config.yaml
routed_scale: 1.73
norm_eps: 1e-06
attn_scale: 0.125
init_std_o: 0.00699
optimizer: "adamw"
beta2: 0.95
seq_len: 768
Below are experts of layer 10 (counted from 0) of a mixture-of-experts language model. Rows are named router (the router's row for the expert), up (a neuron's input weights, with its number), down (a neuron's output weights, with its number) and show model dimensions 128-255. Each number is 50 + 10 x the weight over its row's rms, rounded and kept within 0 to 99.
Before each expert's rows: "mostly gets" lists some tokens that are sent to it at least half of the time; "gets" lists some tokens that make up at least twice as much of what it gets as of all text. This comes from a sample of Wikipedia text that the model never trained on. Tokens count by the router's weight.

# expert 28
mostly gets: "See", " ±%", " Turnout", " Phylum", " Goals", "DST"
gets: " |", "|", "N", " /", "See", " a"
router:35 41 49 64 53 55 45 54 53 42 47 63 46 58 44 72 50 50 43 67 63 50 64 50 51 43 51 55 65 63 61 56 55 57 48 43 49 54 51 57 59 40 10 58 32 41 65 55 55 52 58 45 52 47 53 76 54 61 57 44 46 47 48 32 54 45 49 42 56 56 49 56 45 43 45 54 46 58 59 54 41 47 50 60 46 46 57 32 53 45 52 58 47 42 47 46 34 33 67 42 51 54 55 33 40 55 53 46 38 40 40 42 20 53 65 50 40 53 50 63 66 43 46 47 55 60 59 57
up0:48 44 41 44 49 58 58 37 34 60 66 56 47 60 62 65 45 47 53 31 37 52 57 53 19 38 45 59 53 55 43 56 41 56 51 46 56 52 45 48 53 47 35 40 47 47 68 42 68 59 52 45 56 48 55 61 60 55 60 45 40 48 54 35 41 46 42 57 56 48 47 55 54 54 49 68 36 38 54 47 35 60 44 56 46 60 30 34 53 36 53 58 60 53 61 40 42 42 41 40 43 59 43 47 57 64 71 52 50 37 41 46 65 55 43 55 41 39 43 66 58 62 56 50 60 41 49 58
down0:55 59 61 54 42 48 50 36 59 51 43 28 65 56 44 52 56 67 62 28 43 46 58 28 52 47 52 51 47 49 37 51 70 38 35 48 61 52 50 35 43 34 46 54 47 38 46 45 34 61 47 42 50 50 50 45 53 45 41 37 54 52 54 75 51 35 19 41 41 46 43 36 31 41 47 44 44 57 72 48 39 64 49 45 52 56 53 46 49 64 44 37 74 36 48 55 41 59 30 39 59 51 58 49 44 56 61 47 51 62 64 64 54 53 60 64 62 50 74 42 36 44 64 58 46 30 61 48

# expert 29
mostly gets: " Binomial", " (/", " Genus", " Died", " Years", " Starring"
gets: "1", "0", " ", "\n", " (", "9"
router:58 36 47 50 59 40 47 46 60 51 32 40 40 54 21 48 69 45 48 67 47 38 54 54 48 49 48 57 76 53 59 48 47 75 60 52 45 56 69 60 46 43 20 50 50 45 49 39 40 41 48 49 56 52 48 58 56 50 40 56 61 53 53 43 64 35 48 53 62 36 49 56 63 48 52 54 48 57 54 54 37 57 47 66 46 54 60 37 55 58 29 48 37 55 58 52 45 48 51 44 42 60 30 32 57 64 37 36 49 56 31 37 49 59 42 57 46 54 46 59 62 60 53 63 46 55 46 52
up0:41 38 52 57 44 60 45 58 49 48 54 51 48 62 38 48 48 46 44 52 58 59 69 61 51 44 36 64 55 50 51 41 41 49 39 52 49 57 42 44 31 60 34 57 48 45 69 46 64 45 53 62 40 31 56 43 51 42 48 29 45 57 46 34 48 67 45 66 35 39 66 66 50 32 66 45 64 42 60 57 47 58 65 32 46 51 66 57 52 53 48 59 43 50 67 70 60 56 52 47 53 41 61 42 47 52 39 65 57 45 60 51 29 77 69 57 41 52 32 56 55 46 34 69 36 42 47 38
down0:48 59 55 46 54 52 64 24 39 53 46 63 46 37 74 59 46 63 50 44 69 46 57 41 61 26 51 59 51 50 38 27 40 65 49 49 29 44 59 57 52 51 49 43 48 59 52 57 60 67 59 62 52 53 44 49 60 72 46 57 47 54 43 43 47 22 59 56 55 49 51 51 39 56 44 64 58 37 39 39 70 50 45 28 37 45 42 50 44 61 61 40 46 26 61 49 55 63 31 44 56 44 60 33 78 37 37 55 47 66 54 53 53 53 53 52 62 36 40 45 59 50 59 48 48 56 52 49

# expert 38
mostly gets: "^{(", "½", " Pts", " FW", " Succeeded", " Loss"
gets: "1", "2", "3", "5", "4", "0"
router:32 47 59 60 55 41 42 64 53 54 43 62 45 51 46 66 39 32 41 59 44 58 44 58 51 47 41 44 60 51 76 44 57 48 62 43 43 43 47 54 46 61 21 29 31 41 52 41 51 49 48 52 50 28 42 61 41 60 60 40 50 54 56 38 47 45 48 53 53 46 52 53 50 63 52 52 58 48 71 44 51 47 43 40 44 75 62 52 60 25 55 60 40 45 45 55 55 48 52 51 41 36 49 29 45 45 62 38 58 52 38 54 45 60 62 55 46 47 61 53 60 61 60 47 50 55 41 41
up0:44 45 48 49 53 54 35 63 48 52 63 52 33 33 43 74 55 47 51 53 41 74 46 66 45 39 43 50 38 58 52 36 71 58 39 44 44 51 60 44 51 64 44 39 32 51 39 35 37 57 44 42 55 52 70 58 39 50 50 45 35 50 64 36 44 37 56 44 64 48 38 65 51 47 55 39 58 54 53 57 18 57 42 48 70 71 57 65 46 49 62 62 61 65 32 65 50 51 48 53 46 37 53 52 46 61 43 52 54 62 52 49 63 46 45 44 55 45 43 51 49 51 69 48 54 56 43 52
down0:48 35 57 57 48 45 56 75 71 51 45 50 43 54 44 53 57 53 68 51 73 39 35 42 33 61 43 53 52 45 63 53 56 41 45 50 51 36 12 64 60 52 64 39 46 55 58 54 37 52 57 47 53 56 45 40 59 43 52 61 40 52 41 74 50 38 62 44 60 54 41 48 53 56 56 53 48 60 43 43 53 36 50 48 58 52 55 41 50 56 57 59 60 39 54 34 41 41 58 56 43 36 76 67 19 54 37 61 53 42 58 54 50 43 58 58 52 48 47 56 44 55 71 53 59 45 47 42

# expert 20
mostly gets: "ab", "ad", "and", "or", " Sat", " Alexand"
gets: "or", "ad", "at", "it", "ab", "ant"
router:26 43 59 53 63 59 35 55 49 46 49 55 45 57 29 54 59 33 53 60 56 61 54 55 47 60 45 46 62 47 51 50 44 54 49 60 39 36 47 52 48 56 54 48 55 45 63 49 51 55 35 41 45 56 41 47 53 49 41 50 37 44 57 48 56 54 38 39 50 55 46 39 53 47 51 52 57 53 46 29 39 52 49 51 39 52 53 53 55 38 54 58 39 52 53 68 47 58 38 57 45 47 35 28 66 59 44 41 42 72 54 62 37 63 54 46 49 42 53 46 46 67 43 58 42 56 42 49
up0:45 48 58 63 47 63 64 50 76 59 61 38 44 65 50 56 49 65 42 55 63 43 48 52 47 57 55 48 48 37 83 14 39 57 47 63 36 57 44 44 59 39 48 21 59 52 62 44 48 45 32 37 34 52 55 53 32 46 50 58 60 56 41 39 61 60 45 61 46 52 55 46 49 51 37 61 50 62 48 41 55 38 57 50 52 67 44 49 44 43 26 51 43 70 68 73 41 58 47 38 66 36 49 35 56 48 71 42 48 54 56 51 54 55 65 59 40 59 29 57 52 46 55 61 47 40 59 50
down0:62 75 45 61 53 49 56 56 52 60 41 71 44 58 45 52 40 48 46 68 54 36 54 58 41 37 46 54 39 63 26 57 76 45 38 32 51 48 36 68 51 36 37 49 52 55 52 46 54 50 47 50 49 53 40 46 57 46 54 60 47 52 52 59 42 41 41 54 42 59 43 53 40 62 44 51 43 51 63 52 55 41 64 55 65 28 55 59 44 68 62 34 28 43 53 51 70 55 61 51 53 54 58 42 45 57 42 54 66 39 56 65 46 49 65 51 42 42 41 37 50 40 49 55 43 41 56 52

# expert 51
mostly gets: " and", " was", " but", " be", " being", " has"
gets: " and", " was", " is", " as", ",", " with"
router:37 62 53 72 64 35 55 51 46 51 41 65 47 42 55 51 55 40 45 55 53 59 62 57 62 32 42 42 73 61 67 46 53 57 45 57 38 57 62 60 55 58 25 40 44 52 54 34 37 53 51 31 46 38 65 54 46 56 60 34 44 57 49 28 34 38 42 48 63 45 53 49 48 47 37 54 65 48 59 46 52 43 51 48 46 50 68 52 73 52 49 51 53 42 66 65 60 49 64 55 25 50 34 41 53 82 37 49 57 55 53 61 62 67 51 58 49 58 46 67 60 58 37 56 52 68 38 43
up0:48 51 56 72 48 48 50 46 50 30 59 52 61 36 43 40 45 63 49 36 45 49 53 45 44 51 40 55 56 78 66 49 42 73 45 37 19 43 54 52 54 51 43 50 47 60 57 43 44 57 61 53 47 72 49 46 34 65 51 57 46 44 75 46 48 58 58 52 56 62 45 53 57 57 44 27 73 48 39 42 41 50 49 40 54 32 60 39 42 53 49 69 45 50 56 54 45 50 36 56 56 62 64 39 64 54 34 64 41 61 53 48 49 63 57 65 33 60 53 55 45 43 55 59 75 28 53 57
down0:53 65 31 36 54 35 32 38 51 62 49 51 49 74 49 42 49 50 41 49 33 47 50 48 51 54 48 58 49 54 46 41 49 50 25 50 54 60 50 43 41 54 49 55 43 47 28 63 41 76 44 50 46 50 60 52 46 52 42 49 35 75 49 38 49 65 38 62 53 54 64 68 42 54 43 71 54 54 56 40 45 48 37 47 46 60 44 42 67 31 61 51 60 64 51 64 53 68 31 53 46 40 60 52 66 49 41 32 43 39 51 48 51 52 66 37 58 30 52 60 45 55 57 54 50 47 61 75

# expert 32
mostly gets: " have", " more", " been", " all", " some", " most"
gets: " had", " have", " not", " all", " also", " more"
router:49 49 46 52 66 32 46 61 49 44 53 56 41 41 59 72 50 40 47 47 42 46 68 59 50 45 34 32 84 47 56 46 58 68 57 41 40 44 67 41 62 58 20 58 54 46 59 58 53 49 37 49 34 52 62 57 63 46 53 61 36 62 51 34 50 52 53 58 51 40 59 46 49 50 47 47 51 41 61 62 49 39 47 41 41 40 42 55 57 39 61 49 56 61 67 63 53 43 54 46 38 48 38 31 57 73 41 43 47 57 53 24 52 61 60 53 52 43 46 56 62 59 51 51 50 58 42 44
up0:47 50 35 40 69 87 45 46 40 39 47 41 50 53 44 47 63 51 55 55 59 54 53 55 47 58 59 30 44 37 50 68 45 40 62 42 55 42 51 50 47 71 53 45 58 55 51 58 44 26 37 56 49 57 45 55 55 40 46 53 51 59 47 40 39 57 33 50 50 52 49 46 66 49 48 47 50 56 45 52 49 51 24 46 64 62 67 45 49 48 45 28 43 53 72 59 54 43 58 59 63 55 58 41 54 60 48 58 50 47 48 53 49 53 39 44 54 26 42 58 69 57 54 42 47 58 27 49
down0:58 41 51 40 53 49 47 42 53 42 49 48 49 47 28 46 58 57 65 49 58 38 26 43 39 60 58 41 51 57 43 52 60 53 50 47 51 55 64 54 29 47 59 44 59 78 53 52 48 37 54 56 51 66 47 50 41 41 51 57 56 45 53 51 34 41 36 59 63 41 55 59 56 65 34 47 46 41 52 55 33 53 44 39 55 57 61 45 35 44 43 42 55 41 50 55 30 58 41 81 37 45 57 58 42 37 67 69 56 62 48 43 62 54 52 65 31 54 41 52 35 64 67 45 31 55 48 48

# expert 42
mostly gets: " New", " States", " National", " British", " US", " Kingdom"
gets: " New", " United", " States", " South", " National", " North"
router:29 39 47 47 59 56 39 58 43 49 47 56 29 58 48 72 45 48 54 63 65 42 58 56 53 42 55 46 58 53 56 47 42 49 41 70 24 52 42 52 47 51 42 38 46 44 72 49 41 54 49 41 44 40 61 65 64 56 55 52 46 59 60 20 36 50 56 56 50 45 62 64 45 46 57 60 50 70 57 44 50 58 28 42 47 59 65 44 45 39 51 36 46 50 56 44 29 44 51 37 52 39 52 40 62 59 27 53 50 47 49 46 61 47 71 61 62 56 44 48 66 54 43 52 58 62 56 46
up0:47 39 34 37 61 39 45 55 49 47 40 51 53 53 54 63 50 44 34 39 70 55 59 45 52 43 46 29 51 51 53 46 39 49 51 56 44 70 50 56 51 58 55 42 35 34 67 43 36 59 45 26 47 51 56 44 67 45 52 75 32 52 56 40 57 56 59 45 58 71 40 60 75 45 34 65 42 38 74 48 55 61 51 48 45 41 50 53 52 45 61 67 54 41 48 58 54 49 55 45 55 41 32 46 71 51 45 61 65 54 33 63 42 67 67 47 56 43 57 49 54 40 66 46 51 60 52 57
down0:32 32 58 31 39 48 69 29 48 73 42 54 52 52 45 31 61 44 51 54 38 49 61 51 37 45 42 46 50 52 63 43 53 55 42 53 31 55 34 49 48 48 61 46 51 52 58 59 47 43 52 53 57 41 59 53 67 68 55 37 51 47 46 65 48 43 54 50 36 56 44 76 42 43 48 38 56 48 59 47 53 49 55 41 55 59 22 55 44 42 62 62 39 52 47 31 55 47 44 55 53 48 48 76 61 35 47 59 57 65 43 43 50 41 35 46 45 65 52 28 35 44 49 36 63 70 65 54

# expert 24
mostly gets: " Ar", " S", " Al", " San", " cl", " Re"
gets: " S", " St", " Al", " T", " E", " Mar"
router:37 53 46 41 67 51 41 50 42 55 51 62 39 57 55 49 59 48 57 36 46 52 56 62 51 23 59 37 50 57 57 39 38 64 48 62 46 57 53 69 63 53 18 55 47 57 36 38 43 69 60 37 46 47 43 58 70 58 41 50 50 49 59 54 60 38 59 46 55 67 48 56 51 72 46 51 62 52 58 51 46 60 44 43 61 61 48 49 47 42 46 59 55 35 54 55 53 57 39 52 51 37 46 17 55 70 37 40 56 61 39 37 40 55 60 59 51 52 46 56 49 51 39 55 67 55 40 45
up0:54 49 42 70 30 46 65 52 32 45 63 54 44 53 52 64 41 58 53 54 35 69 33 51 47 58 42 26 41 53 57 33 58 50 69 53 57 53 57 55 67 54 44 49 48 44 46 53 30 72 53 42 58 49 38 35 59 54 43 48 47 38 62 43 63 33 52 61 64 38 48 57 42 34 59 73 50 51 51 31 53 33 51 66 38 39 44 56 52 52 64 53 43 47 55 53 49 55 39 38 59 35 40 40 43 45 51 43 57 44 20 44 59 63 54 51 59 68 47 57 45 57 49 65 43 39 52 53
down0:54 36 60 49 48 55 40 42 50 40 67 23 47 48 51 60 58 53 52 69 32 46 53 60 56 32 40 58 42 15 61 46 50 58 35 49 50 47 58 59 64 43 50 46 44 63 45 64 57 61 27 54 54 29 55 64 49 45 64 50 47 35 38 70 62 54 46 40 46 46 56 46 65 46 64 41 54 44 61 46 44 40 43 40 47 39 47 52 56 58 62 60 42 72 63 55 51 56 52 57 48 51 52 34 62 51 58 38 54 65 63 50 37 34 55 50 58 59 62 40 43 17 57 55 43 55 71 43

# expert 53
mostly gets: " this", " each", " This", " what", " same", " which"
gets: " that", " which", " it", " It", " this", " one"
router:39 45 42 57 61 51 50 68 37 56 48 51 28 49 44 63 71 52 33 61 48 49 81 54 45 33 53 33 82 56 56 60 57 55 56 51 47 44 72 58 52 55 35 54 36 38 47 41 65 43 52 46 54 56 43 54 55 48 39 42 46 47 56 24 45 61 50 52 45 42 61 56 49 52 39 56 47 41 39 54 47 36 39 44 61 52 61 42 52 33 44 52 47 45 48 69 39 45 32 47 44 55 44 37 58 62 32 49 49 29 45 45 45 42 45 47 69 48 47 48 46 57 60 51 44 56 51 51
up0:62 56 41 46 68 47 28 56 36 26 57 51 50 49 42 55 46 52 52 59 61 33 39 48 52 30 59 59 55 36 33 55 52 62 37 60 45 52 36 55 39 52 34 51 42 48 59 56 54 45 44 52 34 42 45 47 53 50 52 49 40 67 58 59 44 38 69 38 64 60 54 52 29 63 47 33 52 54 38 57 67 35 62 52 39 56 51 53 46 28 55 56 52 40 56 67 40 50 44 48 49 38 45 48 51 62 31 46 32 42 40 46 60 62 42 57 58 51 40 60 46 53 66 49 63 68 60 46
down0:47 57 48 45 56 52 35 69 57 55 56 47 59 60 52 35 46 46 45 47 67 59 52 59 49 65 45 54 46 56 59 62 45 47 51 45 64 51 61 46 47 55 64 60 41 39 46 47 50 53 52 48 49 61 62 39 40 59 32 53 35 46 65 49 52 56 33 44 44 48 46 41 47 46 61 58 50 36 49 40 48 49 45 53 41 49 60 43 34 43 47 48 47 49 51 27 69 61 56 55 53 59 57 51 45 49 66 47 53 55 72 62 64 53 59 39 40 59 60 52 78 57 57 39 32 46 39 60

# expert 48
mostly gets: "uck", "oot", "ump", "unch", "ow", "ink"
gets: " ", " of", "ow", "un", "ip", "ap"
router:49 33 56 62 62 38 38 52 52 40 38 67 53 49 61 61 52 27 42 61 57 52 56 38 42 45 42 52 65 49 69 63 47 51 53 53 48 27 51 64 64 50 54 54 40 35 72 40 50 41 50 44 42 57 58 57 67 54 53 47 39 56 50 37 48 48 38 45 55 45 59 45 61 62 37 49 51 62 50 46 40 47 54 54 49 54 64 49 54 44 59 52 26 68 61 59 59 27 35 50 53 52 36 33 58 64 50 32 58 57 47 45 25 60 38 47 46 55 55 50 64 58 58 62 54 47 53 51
up0:53 54 46 65 66 57 42 39 64 32 51 59 31 39 55 55 51 57 44 40 46 45 52 55 42 42 58 42 58 65 48 39 43 37 42 70 27 57 52 52 51 57 38 67 42 57 57 38 45 52 50 56 49 55 37 39 36 33 57 44 47 56 57 51 37 65 53 53 48 50 33 47 55 48 35 48 59 47 55 40 43 39 43 42 42 56 44 56 58 32 33 76 45 53 65 52 70 40 46 46 56 46 44 46 26 47 35 50 78 42 53 69 52 61 50 51 52 53 44 64 39 45 38 44 47 51 48 51
down0:51 60 34 57 55 50 68 44 47 42 54 63 41 58 49 54 49 48 44 21 48 49 35 40 35 48 40 36 61 52 59 64 32 52 61 40 67 49 40 59 61 51 41 40 40 61 40 38 56 41 50 51 75 41 41 34 42 31 49 65 43 41 54 57 43 45 63 52 69 57 23 60 53 36 48 63 65 43 45 48 54 55 55 48 40 44 43 63 55 63 49 39 66 49 57 51 52 50 54 57 60 34 63 51 46 37 34 50 56 66 45 63 57 42 53 41 59 53 40 43 66 51 55 53 44 54 61 46

# expert 35
mostly gets: " K", " Sh", " b", " d", " M", " Ch"
gets: " B", " D", " K", " M", " P", " C"
router:35 36 36 52 50 47 43 65 49 51 56 57 23 42 43 44 71 37 53 54 53 59 63 56 51 45 32 36 67 54 63 39 52 55 56 63 32 60 59 57 55 50 11 50 43 44 46 40 48 52 50 54 44 56 52 68 52 56 51 67 46 66 47 57 49 44 58 57 48 52 56 54 48 44 41 48 50 55 46 61 52 47 59 52 47 50 49 62 56 42 52 56 34 42 68 44 51 44 52 62 36 41 44 14 65 58 50 30 51 53 55 47 35 50 53 74 71 63 50 58 65 39 51 50 56 41 60 50
up0:73 50 55 61 63 55 63 66 36 53 53 56 57 50 41 67 53 41 33 45 57 34 55 58 49 49 43 46 57 42 61 40 48 30 49 64 42 54 58 38 45 65 28 50 33 73 71 45 63 36 54 58 67 48 71 43 32 41 42 50 49 39 57 49 41 59 51 49 39 52 40 41 33 65 54 56 46 64 68 41 48 52 42 53 59 44 35 54 55 49 55 25 51 40 56 47 62 49 67 47 47 56 47 40 38 40 61 46 39 49 47 53 38 64 47 49 71 37 33 41 60 35 39 51 56 57 37 47
down0:72 45 59 70 69 37 60 73 50 51 51 38 65 61 61 53 61 35 35 63 59 47 65 28 57 42 56 45 41 53 41 45 51 61 61 34 48 43 60 62 33 49 59 47 47 55 52 37 47 53 51 56 46 70 41 58 57 53 51 52 60 38 47 46 53 53 54 68 58 56 26 47 40 46 44 46 48 18 61 45 59 59 39 62 44 59 44 51 68 41 40 60 62 41 41 56 40 48 46 43 53 46 32 25 43 62 39 56 59 52 66 43 67 39 51 48 48 45 58 32 56 49 66 51 50 31 54 59

# expert 63
mostly gets: " a", " large", " local", " small", " political", " professional"
gets: " a", " new", " A", " high", " small", " this"
router:50 24 57 45 58 51 46 56 52 56 32 64 32 65 51 63 49 41 57 66 58 47 74 55 55 43 47 36 82 36 53 46 39 58 61 55 42 44 53 54 59 47 39 35 58 48 51 41 42 54 44 36 40 49 47 69 45 31 49 58 44 48 72 16 52 47 45 53 50 37 59 53 45 46 44 75 49 62 62 38 47 49 42 34 60 64 41 59 53 33 75 56 52 56 49 56 44 39 39 48 35 47 52 39 64 57 40 48 50 33 50 34 54 48 51 55 57 38 52 49 50 35 64 58 59 54 46 40
up0:69 54 51 59 42 39 58 41 34 52 62 40 50 63 44 47 47 52 55 65 51 56 55 45 52 33 42 70 43 49 62 67 38 50 49 46 47 37 36 54 57 61 52 57 57 31 52 35 37 54 49 51 32 62 61 50 51 49 40 35 54 54 76 36 37 38 42 54 40 55 58 57 60 41 54 68 45 49 56 40 47 38 39 72 43 70 50 47 41 51 24 43 54 46 48 46 48 54 48 54 33 35 62 54 52 60 54 31 63 51 57 54 61 64 54 39 50 50 58 51 58 61 44 47 53 37 33 38
down0:33 69 48 63 44 64 47 61 59 53 63 47 46 52 45 46 28 38 50 67 30 66 52 54 54 50 55 38 47 45 62 64 53 49 47 59 55 34 63 34 51 52 40 40 54 68 62 53 40 74 45 65 56 66 67 55 49 39 41 54 49 49 62 52 45 55 44 48 56 38 68 62 51 46 41 46 55 40 34 49 49 34 43 56 65 40 40 44 48 61 60 44 51 44 27 43 35 43 46 60 51 57 41 40 49 68 60 34 28 61 53 56 44 44 48 51 31 72 50 54 41 44 41 47 42 74 36 41

# expert 50
mostly gets: " Mount", " Tel", "hyll", " Mc", " trans", " Stra"
gets: " ", "1", "9", "2", "7", "8"
router:40 42 53 55 64 38 51 60 45 46 50 49 43 29 57 59 52 37 41 53 56 59 63 70 28 48 51 54 69 45 39 50 64 63 59 65 40 57 62 50 65 58 38 35 52 54 48 50 48 51 64 43 50 41 51 61 54 57 37 66 39 54 63 42 49 34 47 52 47 51 55 51 41 55 66 34 58 42 42 39 43 54 37 45 59 54 55 58 49 39 46 50 49 63 46 64 43 44 45 44 35 45 61 32 52 56 41 50 62 54 36 45 55 66 55 54 46 52 37 32 50 44 46 49 53 60 39 54
up0:63 46 71 51 50 60 52 29 46 43 62 47 57 56 60 48 52 41 62 47 57 58 41 64 61 44 51 48 44 44 49 63 46 63 74 70 33 44 59 78 48 58 48 66 37 41 42 63 47 60 52 50 53 35 62 69 42 50 25 43 46 55 58 44 63 55 63 66 41 43 48 52 41 50 68 26 61 47 51 45 61 62 52 42 30 33 48 33 53 53 39 40 59 50 48 64 54 38 57 60 59 41 46 50 52 44 50 62 65 58 28 52 33 60 46 60 43 60 46 54 41 45 55 49 61 53 34 51
down0:54 43 57 45 47 53 59 54 51 56 62 62 63 55 61 50 49 44 43 43 44 43 51 58 53 58 57 61 50 43 63 71 51 51 62 69 33 50 49 58 49 50 47 62 56 41 41 32 40 65 55 31 44 51 58 50 41 73 29 48 27 46 56 49 52 75 62 58 61 57 61 42 25 56 70 38 57 64 33 42 68 49 57 42 46 57 29 50 49 52 45 66 65 49 59 57 61 40 63 52 53 45 66 38 29 30 41 40 52 34 54 51 55 52 46 49 54 54 46 33 39 38 48 43 56 31 46 48

# expert 9
mostly gets: " km", " million", " m", " ft", " mi", " kg"
gets: ")", " m", "%", " km", "0", "a"
router:58 39 54 42 51 49 40 54 53 34 48 42 33 73 46 58 44 45 44 60 60 50 73 64 36 46 40 40 70 46 76 38 42 55 56 58 36 35 59 57 58 58 44 31 54 43 40 38 48 52 47 54 49 60 67 67 41 54 57 58 48 50 59 27 62 49 44 61 62 62 46 59 43 35 54 56 50 64 45 52 60 60 49 32 62 66 53 54 58 47 62 59 49 53 69 62 41 42 31 56 50 48 44 34 46 55 49 29 59 47 59 53 39 59 66 64 49 44 48 60 43 43 54 49 44 55 66 51
up0:35 49 64 70 39 29 43 51 37 59 49 59 58 51 69 37 55 55 63 45 60 64 46 46 69 52 28 30 48 43 53 64 63 59 45 45 51 43 67 55 66 49 40 53 55 68 53 48 45 53 41 48 58 72 42 44 43 58 50 56 45 73 48 54 55 46 34 29 39 54 46 44 53 48 48 46 61 36 57 52 37 56 46 32 44 68 63 74 36 49 55 50 38 48 53 57 54 39 51 60 25 55 46 35 47 56 55 27 52 49 37 41 59 47 48 48 52 49 39 47 45 54 41 45 49 47 48 50
down0:53 58 48 53 33 67 53 32 40 47 47 41 47 38 53 60 50 53 47 52 52 49 55 55 47 44 57 43 38 60 42 45 50 53 69 65 56 58 48 63 51 39 40 54 47 36 55 41 67 63 35 43 56 66 47 54 40 42 53 54 53 42 54 82 55 48 51 50 51 54 48 59 47 39 52 36 40 50 59 49 56 49 53 45 51 50 46 41 32 64 44 43 49 53 46 30 42 59 49 63 53 74 49 34 66 58 36 55 43 57 52 64 55 54 46 63 59 63 44 53 53 56 33 42 60 52 52 29

# expert 33
mostly gets: " —;", ";;", " –;", "*;", " |", "\":"
gets: " |", "|", ";", " —;", ":", " /"
router:45 64 37 56 52 51 43 42 43 62 49 72 55 60 52 51 54 35 58 57 51 64 72 59 45 48 49 37 55 46 66 54 48 45 50 56 36 50 43 57 52 49 18 40 47 36 60 41 44 42 51 43 39 44 44 65 41 51 43 54 51 61 66 13 56 46 41 52 44 60 54 64 25 47 72 43 51 52 55 53 53 51 45 56 61 59 66 50 46 22 53 65 42 46 60 58 45 49 52 44 43 39 43 52 55 59 50 37 51 38 54 55 46 64 58 58 52 46 48 49 70 48 52 54 50 65 51 30
up0:45 50 66 60 72 57 58 31 53 39 40 45 46 50 40 63 60 47 53 38 79 64 59 48 53 56 59 62 40 44 53 50 43 49 51 32 45 56 46 49 53 59 47 53 37 54 45 57 65 47 38 58 47 62 66 51 52 50 56 59 43 45 59 46 60 41 51 51 65 49 51 56 43 67 44 56 61 48 34 58 42 49 65 32 56 41 37 52 41 52 61 67 44 52 34 49 48 48 41 64 62 50 50 41 60 55 51 60 51 44 69 61 41 50 51 45 54 52 67 53 57 47 46 41 61 74 48 67
down0:58 48 38 42 61 48 45 65 42 54 50 40 43 52 41 52 75 49 67 53 67 36 40 61 58 53 51 66 37 61 66 32 42 49 53 32 48 38 36 48 47 60 34 54 41 51 44 58 59 46 40 54 32 60 54 42 47 40 47 29 32 60 42 48 52 61 68 51 48 57 54 66 41 52 51 50 58 54 36 47 54 51 52 69 51 50 53 32 46 46 51 62 48 37 52 70 44 38 35 45 44 59 60 63 50 50 50 67 48 52 47 56 50 44 58 50 57 44 65 44 45 42 32 40 50 39 46 53

# expert 56
mostly gets: " F", "T", "F", "K", "M", "G"
gets: " F", "B", " W", "L", "D", "C"
router:45 46 54 44 64 32 55 62 57 49 56 45 33 57 64 62 61 41 47 61 64 53 61 61 54 44 38 54 59 47 66 45 43 47 58 57 36 33 64 43 59 48 38 31 44 40 55 35 45 63 38 53 54 49 51 53 44 45 49 57 48 37 53 48 50 43 47 65 46 50 60 53 39 44 58 60 42 58 40 53 44 47 51 47 61 40 51 41 57 35 59 39 47 56 53 62 52 54 52 51 49 24 52 25 49 64 53 38 65 47 46 39 44 61 41 56 56 73 43 42 72 54 51 54 51 48 57 46
up0:71 65 34 53 53 56 54 73 43 36 46 58 55 31 54 59 56 51 55 57 69 44 46 46 54 43 26 33 52 48 47 47 42 45 60 49 46 45 46 47 46 65 48 30 54 50 58 37 56 68 23 40 42 60 52 62 23 41 58 49 51 64 70 46 38 31 40 49 32 63 48 49 45 65 50 36 60 46 63 55 44 54 55 45 42 53 37 69 47 49 66 48 53 52 67 73 53 56 61 48 33 56 34 46 77 43 49 43 58 34 35 46 46 44 39 47 45 66 30 40 56 57 65 51 35 43 43 63
down0:49 53 45 36 62 63 50 51 45 44 52 35 48 27 45 55 44 46 39 31 70 46 48 38 39 37 61 42 41 59 41 45 33 41 49 64 43 54 49 59 55 48 52 75 50 56 52 52 28 57 26 51 52 52 38 65 49 55 60 52 46 42 51 66 47 54 55 47 58 58 51 55 45 37 69 46 39 43 40 52 47 46 41 48 50 56 32 61 54 42 67 42 51 55 55 45 44 63 47 50 39 50 50 47 46 61 34 46 61 35 51 36 35 55 39 44 31 46 51 53 48 37 58 55 49 52 34 48